Weights of a small mixture-of-experts language model, trained from scratch on English Wikipedia.
Training: a variant of SOAP for the experts, 425M tokens, 6492 steps.
Below are experts of layer 8 (counted from 0) of a mixture-of-experts language model. Rows are named router (the router's row for the expert), gate (a neuron's input weights, with its number), up (a neuron's input weights, with its number) and show model dimensions 0-255. Each number is 128 + 32 x the weight over its row's rms, rounded and kept within 0 to 255.
After each expert's rows: "gets" lists some tokens that make up at least twice as much of what it gets as of all text. This comes from a sample of Wikipedia text that the model never trained on. Tokens count by the router's weight.

# expert 6
router [134 237 117 123  96 127 128 169  97  84 119 134 151 116 127 126 152 136 129  82 160 106 150 133 190 114 115 160 145 170 138 105 119 157  94 156 132 117 122 112 171 146 141 175 127 147 126 118 125 129  96 154 127 145 115 110 116 135 129 167  68 141  93 128 142 160 143 123 129 121 155 191 107 154 114 121  98  65 178 132 144 130 170  90 114 105 150 140 111  94 156 182 123 179  69 123 128 123 105 200 104 112 113 147 136 119 122  77 140 118 133 126 161 101 132  70  93 175 157 116 116 149  98 123 141 117 153 182 143 107 140 185 113 175  61 186 133 149 159 139 178 133 106 100 151  89 119 100 135 129 139 150 142 114 149 119 166 124 123 119 146 102 123 147 105 134 109 134 141 157 178 119 150 151 181  97 133 129 122  61 124 103  72 109 179  59 149 131 126 136 149 155 177  75  62 141 115 133 101 137 255 134 149 179 167 124 129 161 147 105 125  86 116 150  65 139 170 146 118 134  83  89 126  84 132 113 195 148 115 172 119 166 101 154 187  73  92 225 191 172 114  99 109 128 141 152 169 136 204 120 123 169 114 134 169 105]
gate3 [135 136 144 169 148 137  91 110 105 110 124 130 128 107 145 117  50 117 221 132  86 127 121  59 172 112 179 135  91  86  88 103  56 109 128 141  77 177 127  58 132 159 159 135 137 118 138 132 148 125  88 126 103  95 126  99 127  86 164 171 117  82 138 116 115 135 106 166 142 156 140 112 113 151 105 145  90  88 127 109 193 202 159 150 165 150 130 135 143 142 137 167 145 182 132 169 126  85  74 130  96 119 136  98 110 112  78 117 114 141 101 131 115  93 108 167 114  99 110 109  96 151  53 163 124 133 110 143 130 106 146 167 146 165 109 132 151 165 119  71 105 177 105 162 116 154 159 142  89 116  83 136 156 138 163  97  84 152 110  79 166  76 143 129 122  72 141 129 128 134 110  97 108 135 161 108  90  76 181 131  96 143 186 163 134 132 156 167 112  92 156 148 127 159 109 140 106 130 134 127 155  58  70 131 127  72 118 167 179  22 195 108  95  96 121 129 123 127  70  50  78 122 135  53 106 119 163 148 138 170 182 118 102 152 134 124  89 122  96 181 180 150  64 110 121 138 160 127 108 168 101 167 137  83 151 131]
up3 [105 143 126 153  61  84 187 134 192 145 111 134 153 134  70 122 160 154 139 159 161 160 124 151  83 152 151 131 170 154 127 139 177 160 118 154 144 140 163 171 157 135  79  91  85  74 147 102  98 129 151 123 145 201 134 184 126 149 117 137  84 109 116 103  94 132 107 110 103 167 141 122 170 193 112 105 170 130  94  67 104 163 151 161  75  93 115 179 146 118 155 115 111 116 158 180 139 194 103 108 142  95  52 149 108 141 167 105 113 158 137  99 129 145  88 104 122 131  55 161 155  98 162 105 118 118 157 173  96 123  92 141  92 102 202 136 148 131 121 170 128 145 155 143 165 134  84  92 161 100 156 125  82 138 118 181 199 169 187 167  79 154 139 167 151 123 135 125 147  72 110 126 178 127  62 129 114 125  48 122 151 137 101  58 142  82 194 147 149 132 112  85 138 162 138 112 143 115 136 155 144 144 137 111  72 179 134 166 129 151 175 132 191 116 126 146 119 146 160 188 128 106 149 141  91 139 106  43  53 116 153 137 135 124 155  96 141 102 133 158 146 119 158 112 115  42 152 107 123 128 104  93 144 128 129 101]
gets: " ", ",", " (", "–", "),", " –"

# expert 8
router [120  91 148  97 183 111  85  63 174  94  95 131 156 165 135  83 159 106 148 127 118 123  92 138 116 145 168 147  81  84  66 103 123 174 159 187 159 147 133 125 156 149 113 184 113 200 140  96 114 107 148 102  98 142 123 116 182  73  64 119 115 122 122 119 126 126  97 137 137 156  98  82  48 122 153 136 113 179 101  95 125 126 102 121  89 134 100 105 133 105 141 183 109 105 164 115 132 150 149 171 143 176 108 135 120 111 116 162 173 118 121  97 137  79 116 173 118 150 123 229 117 138 106 144 111  80 142 179  84 107 125  99 163  87 143 140  85 136  68 127 186 139 121  96 168 167 211 162 121 147 144 152 155 106  91  87  95 108 162 102 142 135 158 133 116 249 149 132 152 161 104 130 117 101  93 157   0 127 118 145 121 120 134 117 120 163 123 147 127 124  88 149 125 104 161 180 129 148 159 117   0 135 115 155  97  76 136 119 150 150  92  99 136 130 157 138 117 109 122 160 106 157 126 110 116 111 125 169 175 139 122 135  90 159  98 146 137 174 132 152 104 111 128 123 112 121 112 153 110 143 138 114 129 119 136  88]
gate3 [127 139 120 132 119 204 124 125  89 173 148 120 150  59 151 108 102 161  57 164 150  95 126 168 142 156 133  81 122 199 116 155 156  70 118 120 186 116 113  75 164 179 127 117 128 172  93 108 131 159 151 169 106 136 130  77 181 126 163 163  80 124 170 177 124  31 140 152 166 137  93 113 167 143 151 145 195 140 141  91 137 152 106  99 104  72 194 148 144 128 128 133  94 112 125 124  65 130 101 123  90 120 158  95 113 138 124 181 122 145  61 108 112 150 134 139 147  92 129 100 187 110 124 139 116 137 151 119 119 126 134  91  94 140 155 102 143 156 158 105 115 128 156 189  87  53 125 153 127 190 143 122 158 110 142 103 136 121 101 111 166 143 191 131 108 125 167 172 134  94 167  98 123 185 173 131 140 100 107 144 128 159 115 177 169  97 149  97 101 123 124 101  80 209 147 176 107 105 129  58 126 155 122  70 140 115 131 165  87 101 133 114 156 153 108 176 102 145 170 122 107 182 119 181 134 117 163 126  49  99 123  44  93  73 101 149 140  93 198 156 151  97 157 139 140 123 143 142 139 158 111 159 156 145 143 105]
up3 [ 60 185 132 195 113 102 100 145 102 104  87 111 136  85 170 135 142 112  97 144 130 140 112 116 182 166 159  69 195 181  96 126 107 107 102 138 181 143 129 150 122 157 178 104 190 119 141  55 119 160 117 138 107  82 131 107  67 140 203 153  45 106  74 140 146 127 149 136 176 135 121 123 113 200 142 117 143  67  93 132  99 101 141 134  84 112 146 222 157 123 148 133  88  92  91 115  76 113 156  80 156 127 175 115 132 144  70 144 163 152  90 129 156 141  93 143 117 116  88 105 136 124 136 124 166 195 120 146  62  92 107 113 136 147 165  51 132  92 155  91 107  64 148 133 186  89 135 130 159  86 130 122 171 120 116 109 194 165  86 162  99  83  96 118  85 144 138 184 182  68 105 156 119 106 117 101 147 106 109 183 116 109 124 155 137 140  66  86 159 109 110 116 116 145 142 153 117 173 124 109 123 158 116 125 176 130  78 120 110 129 122 138 111 181 107 111 138 161 140 144 134 163 140 127 130 163 115 146  68 135  94 136 136  59  73 109 145 117 157 162 177 123  85 126 130  99 120 102 148 157 135 142 171 156 139 147]
gets: " |", " a", ";", "|", ":", "=="

# expert 11
router [142 133 172  85  86  92 141 131 154 204 130 130 135 116 148 149 138 129 156  88 153 142 133 115  88 114 114 105 109 113 127 148  98 128 118  95 140 171 104 144 111 210 111  97 191  90 102 106 119  92 123 152 151 109 139  69  95  68  93 118 154  90 149 139 156 133  74 101 135 143 105 123 177 141 128 162  87  95 144 114 139 124 157  59  96 140  75 154 110 100 112  88 142 129 118 148 107 103 135 137 133  96 136  60 182 101 178 147 115 193  64 123 128 134  82 128 123 114  93 135 155 102 162 185  88 129 105 150 137 239 123 196 144 141 179 175 135 108  87 117  68 181 118 145 133 167 138 126 173 149 136 161 129 121 119 136 158 112 119 156 100 127 164 151 110 175 178 127 132  85 132 162 151 119 146 140 190 112 141 185 113 122 165 149 154 180 137 134 124 129 126 102  82  70 141 120 122 123 114 196  64  96 188  94  67 141 133 146 118 217 127 132 111 106 133 155 146 121 142 122 139 156 110 101 141 119 111 162  55 146 127 159 148 113 113 120  46  56  88 142 138 172 128 177 163 172 162 158  82  66  79  86 107 144 103 133]
gate4 [148 168 187 154 168 160 147  71 203 125  89 131 137 112 170 125  72 172  81 153 137 131 132 155 141 145 145 173 105 122  97 141 145 162 141 168 132 145 128  94 124 195  68 174 140  92 142 183  92 136  59 134 148 115 142 122  40 133  82  97 147 189 171  79 103 123  86 154 144 131 119 105  84  89 108 148 182 113 139 161 147  98 170 160 149 113 183 109 163 117  97  67 176 155  95 148 133 114 137 160  90 104 135  91 111 128 165 116  64 128  87 133  60 114 140 114 116 191  72  92 122 101 128 169 135 147 154 104 120 143 122 162  69 137 146 133 140 141 106 131 113 137 170 133 137 159 162  88 126 146 152 169 115  87  76  77  83 113 110 149 130  74 149 135 134  89 107 147 101 107 133  92 163  89 144 104 103 127  92 159 153 111  90 137 118 116 156  66  91  55 103 155 100 173 116 198  94 131  88 155  99  98 148 166 103 140 135 123 112 147  91 102 155  57 123 183 132 155  92 124 114 169 140 113  93  90 117 128  67 171  93 115  89 122 129  91 128 109 116 115 118 133 122 132 136 180 138  95  31 164 109 164  83 100 101 145]
up4 [124 136 129 181 133 141 184 154 140 109 137 110 128 131  76 119 133  53 141 121 124 146 142 163 131  81 155  70  88  86 118 134 124  97 152  93  77 140 130 159 177 143 171 143 183 150 117  52 112 134 147  89 160 143 136 111 166 120 180 139 164 103 157 191 133  58 128 153  67 122 138 156 144 149 139 127  68  90 130 136 137 120 104  78  66  83  90 146 149 146  76 131 126 165 159 118 143 134 188 153 185  74  97  60 132 138  48 191  88 178 149  80  98  79 158  93 178 130 175 131 116 144 129 169  72 142  84  91 134 129 156 123 164 127 133 148 126  89 151 123 121 125 141 137  96 168 137 110 185  83 145 112 124 135 162 200 137 202 133 156 169 129 137 178 123 144 180 153 121  94 107 153 129 159 108 143  75 197  73 120 178  81 167 120 117  99 114 165 147 100 121 162 119 132 111 129 158 117 158  96 133 168 132  98 120 139 168 120 129 109 152 109 139 145  80 102 132 107 105 109 164 153 166 124  98 110 185 147  99  97 174 168 149 133 141 163 108 125 194 162 149  96  96 123  84  91 113  94 182 120  85 135 123 109 152 195]
gets: "1", "0", "2", ".", "3", "4"

# expert 4
router [154 159  83 136 160 150  70 158 192 158 160 126 151  40 132 103 119 182 138 110 107 123 149 159 139 136 192  93 113 176 158 222 104  86 144 140 176 116 142  97 165 153 127 112 133 152 131 128 200 151 132  78 111  96 142 133 161 106  65 152 162 147 172 158 118 151 127  83 142 118 122 119  94 126 128 188 120 146 142 121  66  95 157  75 142 125 113 118 109 157 143 167 116 137 197 141 136 163 126 139 100 179 143 178 114 117 154 116 132 139 117 111  90 125 104 217 152 112 151  52 128 129 115 185 119 150 143 118  87 104 142 164 107 147 157  69  40 156 111 161  93 105  93  97 158 110 111  85 107 174  82 154 145 132  82 181 117 146 131 159  61  96 141 165 117 103 188  59 173 153 118  95 164 136  38 135 127 107  67 138 200  99 174  90  97 133 137 141 142 156 125 102 101 117 159 188  86 152 119 151 152 132  94  99 147 114 121  95 153 139 157 136  89  89 135 121 122 144 155 168 145 107 134 170 141 120 135 142 125 120 134 148 143 117 117 125 171 147  96 117 117 118 170 182 119  94 120  86 171 128 151 141 142 152  54 159]
gate2 [152 136 105 180 145 153  97 106  96 110  69 120 159 144 209 128 101 135 140 133 151  83 114 149 104  71 143 129  62 140 110 162 134 155 163 146  74 103 114 127 149 140 140 103 171 115 170  98 160 108 171 100 109 128  42 146 109  82 145 123 134 117 125 118  72  88 155 116 137  80 121  91 112  84 113 151  94  86 102 195  76 119 157  79 118  84 117 135 189 108 161  77 143 196 113 147 139 113  77 159 181 226 133  89  81 136 151 150 162 146 191 151 124 143  90 112  90 138 158 105  81  74 140 151 124 158 138 136 110  72 165 135 193 130 108 110 106 141 121 135 133 142  25 128 166  87  82 171 106 144 111 182 143 138 142 148  51 155 170 147 101  76 171 112 142 116 192 139 106 111 100  83  97 111 131 159 112 129 113  99 119  77 181 175 108 159 114 131  78 104 147 103 105 155 112  57 112 129 168 187 132 129 117 151 108 134 132 122 187 131 139 123 121  51 136 143 139 136 144 131 168 119 115 127 101 131 145 137 151 101 145 132 170  88 100  89 141 119 103 153  72 127 126 138 144 130 111 152 105 129 163 112 133 116  66 186]
up2 [146 160 172 206 149 114 133 114 153 160  95 137 155 121 128 166 123 159 198 102 111 143 153  90 137 133 147  95 103 114 139 148 170 135 133 113 106 107 207  65 124 150 164 101 158 140 106 136  98 150  87 134  94 116 174 128 132 140 144 141 158 151 133 167 191 148 134  91 118 148 124 143 118  65 169 127 127  84 116 139 142 130 145  75 137 175  65 125  78 121  90 119 113  80 115 146  81 157  91 110 137 146 172 161 130 141 206 109 158 157 163  87 136  97 145 148 103 146 172 106 128 104 172  76 131 137 105  89 127 158 213 193 155 112 121 125 116 124  83  72 120 105 136  78 159  91  77  88  79 145 130 142 173 198 136 107 103 146 156 192 130 114 160 108 127 144  65 178 150 174 142  87 132 102  93 171 106 158 120 158  96  58 124 149 130 159 107 173 169  42  85  90  82 133 133 142 142 116  54 135 122 138 110 137 133 181  72 111 122  87 147 108 169 138  95 105  82  76 117 122 166  62 141 100  96  91 125 135 150  60 119 113 140 108 131 137 101 105 145 108  55 156 100 157 121 118 130  65 138 107 137 131  91 157 109 152]
gets: " in", " of", " to", " for", " on", " at"

# expert 3
router [110  85 144 173 174 123 165 156  97 146 101 120  32 152 133  99 139 129 137 104 108  69 157 154 131  88  97 147 138 161 167 123 115 135  57  54  98 138 121  83  84 134 194 133 131 141 128  85 119  94 145  42 123 125 154 136 106 130 149 154 118 115  93  84 121 123 130 153 142  77 130  82 108 146 134 109 151 159 156 162 179 140 145 105  91 102 150 162 104 134 110 132  82 107 189 146 141 141 102 129  90 133 113 171 162 164 105 124 121 136 102 146 158 164 124 202 120 114  73 195 108 152  85 113 120 155 135 141 106 136  76 160 149 157 108  91 160  98 154 150 188 149 163 101  94  97 103  98 153 114 151 116 107 121 160 143 178 145  89 153  82 166 111 138 130  92 103 132  97  81 124 103 136  86  81 145 154 100  74 109 124  99 119  63 142 130 106 118 137 101 115 107 100 138 112 128 107 113 170 109   0  72 102 109 169 155 121 157  86 142 112 155 166 145 109 167 138 138 182 121 171 151 147 121 112 138 192  75 137  81 140 123 170 169 100 167 148 109 177  92  76 147 110  88 164 126  64 142 162 172 163 129 151  95 110 132]
gate2 [104 135 173 205 182 115 187 137  79  93 116 128 142 147 114 143 119 121 149 157 118 152 120 150 119 172  72 133  74  76 144 103 168 122 116  68 145 130 171 150  78 154 162 117 134 120 116 163 100 114 112  97 174 153 128 159 128 154 186  84  75 123  90  77 118  70 136 133 126 135 144 101 103  98 140  73 205 198 112 137 141 132 149 104 147 105 131 108  61 100 126 178 126 145 155 182 106 125 165  82  91 138  63 173 155 106 130 137  80 110 109 175 114  92 114 110 104 118 111 152  81 155 130  74  81 101 167 129 172 155  85 199 130  95 103 146 109 127 109 172 175 131 112 132  98 143 106  95 168 141 117  80 117 114 171 144 192 174 117 127  95  99 105 138 125  93 162 133 122 102 128  85 132 119 129 109 134 110  88 172 102 126 150 132 168 160 130 147  90 116  86  77  81 137 104  70 110  83 177 196 134  57 107  98 128 143 147 131 168 134  90 160 121 196 106 112  91 114 133 123 188  92 140 157 109 197 149 140  97  92 161 142 160 154 113 106 135  88  84 175 122 186 148 144 146 148 105 147 103 174 139  72 158 114 183 157]
up2 [192 193  97 150 136 159 129  93 115 129 122 139 166 130  95 113 140 201 136 113  83 193  94 140 143 113  87 162 110 159 120 153  75 116 151 153 143  85 202 187  92 102 120 170 142  47  93 134  93  91  74  91 144  84 172 118 150 105  99 104  82 113 112 153 100  80 106 153 100 127 109 142 149 122 174 115 173 171 116 134 143 138 137  85 119 122 110 129 128 155 150 113  65  99 145 112 137  72 140 120 102 125 130 109 138 118 137 132  85 191  66 164 110 120 117  86  89 188 116 133 128 160 189 133 142 141 173 130 143 106  60 128 143 110 142 169 120 118 128 114 148  82 150 101 135 163  45 115  82 136 144  52 126  95 122  74  98 175 129 127 148 108 109 144 150 122  96 103  70  40 172  82  89 129 163 121 174  77 125 116 146 149  96 122 192 107 115 160 173 103  63  99 186  86 146 114 136  86 117 135 152 138  75  99 125  83 118 149  67 120  90 137 117 152  78 118 101 119 121 136 140 140 104 103 123 135 120 131 159 107 167 171 108 180 101 125 129 104 124 141 141 188 209 139 103  94 137 130  85 156 164 100 141 119 160  88]
gets: " the", " The", "'s", " his", " |\n", "The"

# expert 5
router [111 128 132   4 156 114 161 144 152 145 100 126  95 150 129 113 131 155 167 109 102 135 145 127 147 138  97 155 136 133  68 114 118  98 161 132 123 127 107 119 103 144 131  71 104 162 153 127 163 138 116 149 143  85 132 124  98 145 159  85 172 110 161 154 161  99 110 138 136 139  25  81 142 153 134 153 109 122 114 127 127 105  77  82 118 104 163  85  82 108 162  93 139 128 188 104 137 160 153 145 125 134 124 161  97 173 105 138  99 155  61 123 101 111 157 122 124 133 179 136 124 120  88 129 131 119 102 142 124 116  74 136  91 144 102 106 142 130 179  90 151 118 105 164 141 155 155 153 152 158 156 142 123  94 142  79 130 142  79 114  98  92 147 153 178 193 135 155 139 148 134 161 158 144 112 165   0 130 133 172 110 143 123  57 135 167 143 157 112 100  79 155 106 103 164 128 130 100 119  96   0 138 132 145 172  97 100  97 116 143 117 125 156 142 176 147 148  94 130 135 189 108 143 155 104 115  88  97 117 134 116 150  81 129 105 177 117 142  64 165 121  75 110 115 139 106 150 143 151 116 118  73 127 114 161 123]
gate2 [122 119 161 161 120 174 109 136 175 121 135 141 149  84 119 131 181 117 151 145 127  83 136 131 129 152 120 110  93 149 105  98 159 108 107 138 141 113 112 157 153 151 124 163 125 139 179  72 120 101 167 127 112  83 122  76 135  72  71 162 160  81 112  63  95 188  96 133 151 119 166 117 105 104 115 161 137 131 190 138 196 186  99 110  68 175 112 132 120 140 174 132 101 156 123 177 137 152 160 220 135 115 112  95 107 115 110 143 191 187 177  99 211 132 111 161 154 123 108 139 110 114 156 158 156 187 183  76 109 125 161 107 154  67 189 144 130 108 123 139  60 118 176 150 123  88 172 189 121  98  97  90 110 123  71 123 106 114 129 126 124 123  99 124 107 133 132 157 141 116  94 147  94 122 125 103 143  61 102 109 118 132 149 160 113 116  75 125 138 137 150 134 186 161 110 153  99 144 174 197 106 121  51  60 133 154 175 178 122 128 130 145 186  89 156 149 127 109 110 138 121  89 153 165 149 137 130 109 229 162 123 151 120  99 114  62 182 109 154 113 155 131  89 161 150 156 164 105 136  77 149 161 140 177 110 115]
up2 [166 146 118 108  86  69 143 151 145  73  69 115  97 124 159 131 125 140 120 106 121 114 105 119 142 112 120  99 150 194 141 131  87 211 191 155 117 105 132 172 169  98 117 126 149 156 108 181 137 170 142 142 105 112 167 122 131 131 125 116 131 139  97  67 200 100 159  91 123 165 167 139 170 126 116 129  78 143  93 157 128  90 161 174 175  80 141  69 152 134  97 103  97 200 135 191  96 110 135 153  68 165 175 120 133 124 159 161 112  59  94 104 135 146 162 156 172 130 113  98 122  88 122  92 133  95 157 124 175 169 138  79 190 171 108 111 107 101 179 156 157  94 162 157 172 103 151 101 159 169 135 135 148 100  82  82  93 104 114 192 120  81 101 176 130 121 155 108 130 130 113 150 126  81 146 156 148  83  88 220 151 134 156 119 121  98 129 118 176 166 119 140 154 128 183 113 139 144  80  88  98 116  80 153 173 108 113 123 148 165 103 141  89 108 143  90 108 153 155 150 141  85  99 129  81 139 108 155 138 157 192 209 124 108 118 176 171 105 117 173  88 158 113 148 153 126  86 142 124 138 109 100 138  62  75  88]
gets: " |", " and", "|", ":", "-", " of"

# expert 1
router [ 83 158  93 138 151 155 116  69 116  89 113 125 114  96 142 101 144 112 110 170 112  63  93 108 143 150  63  41  91 139 135 157 123 115  99 119 107 132 139 147 104  41 117 147 148 174 119 161 112 114 120 114 138 150 175  65 149 133 118 113 193 101 150 127 138 112 114 117 148 163 135 142 169 132 201  68 120 166 121 149  98 105  94 160  98 130 108 138 130 157 137  97 125 159 197 118 158  77 179 103  91 157 134 124 159 174 146 152 195 146 137 135 138 204  82 123 138 191 125 119 101 140 141  69 182 100 142 197 114  91  96  86 129 150 153 119 112 122 150 170 103 130 127 119  91 157 136 138  99 148 113 153 120 144 121 147 106 117  80  74 131  79 123 161 138  81  70 158 135 149  97 145 134 158 119 175  64 145 116 155 134 104 149 130 115 153 175 132 161 104 136 151  49 161 188 150 119 112  97 182  60 132 151 125 131 117 145 116 116 110 114  64 137  81 132 169 193 109  79  80 149 168 119 157 120 173  83 122  73 186  98  55 129 110  95 123 135 121 147  93 125  73  83 102 156 130 160 151  98 161 189 120 140 121  99 182]
gate4 [ 75 127 147  94 147  74 103 133 169 167 165 162 145  83  99 135 129 141 110 136 155 139 173 117 118 158 108 155 104  90  73 104 132 131 105 113 108 124 112 120 112  97 129  84  91 171 159  32 122 122 156  72 196 159 144 124 163 159 135 152  82  72 234 170 141 110 121 124 124 168 110 154 152 114 153 198 131 127  78 138  85 161 102 127  72 120 136 131 203 150 123 115  74 148  97 140 156 148 211 138 172 110 118  80 155 140  87 124 102  78 161 161  89 134 115 157 127 129 111 135 107 190 140 156 172 124 121 121  95  94  88 188 146  66 167 168  94 132 181 159 148 155 124 194 131  97 111 126 153 152 135 101  94 135 150 149 161 137 114 128 151 112 103 147 170 159 148 137 129 148 111  91 101 135 132 159  86  81  69 149 123  89 169 153 138 105 123 134 107 143  89 107 161  91 161 143 109  81  96  79 179 128 206 167 137 151 119 138 126  60 180 130 118 156 100 150 175 140 106  95 120 161 164 138  93  44  65  87 160 111 136 139 169 104 175 148 124 129 134  78 149 133 131 116  92 132 120 132 181 127 141 129  77 129 163 113]
up4 [125 118 157 134 129 119 130 113 151  88 183  99  99 139 127  87  90 155  98  99 133 121 162 114 147  96 106  77 128 132 160 110 137 163 142 108 100  58 139 102 118 131  97 161 109  80  73 109 167 107 143 127 143 147 171  83 108 133 120 112 105 185 169 163 164 145 150 105 103  77 160 120 132  98  97  86 100 145  90 134 169 134 119 170 149 127 122 148 110  81 181 151 170 140 122  90 103 173 136  82 143  92 137  90 123 130  85 173 116 122 115 164  79 184 151 107 100 103 169 152  95 121 100  91 148 131 166 105 171 117 148  68 122 162 158 137 121 144  84 120  89 172 150  86 162 129 133 179 189 101 157 208 133 131 149  84 109 122 138 200 124 104  44 141  84  89 108 195  92 150 124 189 113  95 128  84 166 102 126 138  66 118  74 130 158 146 150 149 131 180 130 151 134  87 122 110  97 164 127  88 143 105  97  94 119 147  75  98  95  92 168 111 189 121 136  96 119 144  77 120  77 119 143 119 147  80 100 106  85 175 184 165 120 111  77 140 136 209 137  87 175 146 131 190 186 113 193 131 123  93  69  87 117 110  92 146]
gets: "\n", " |\n", "-", ".\n\n", "201", "\n\n"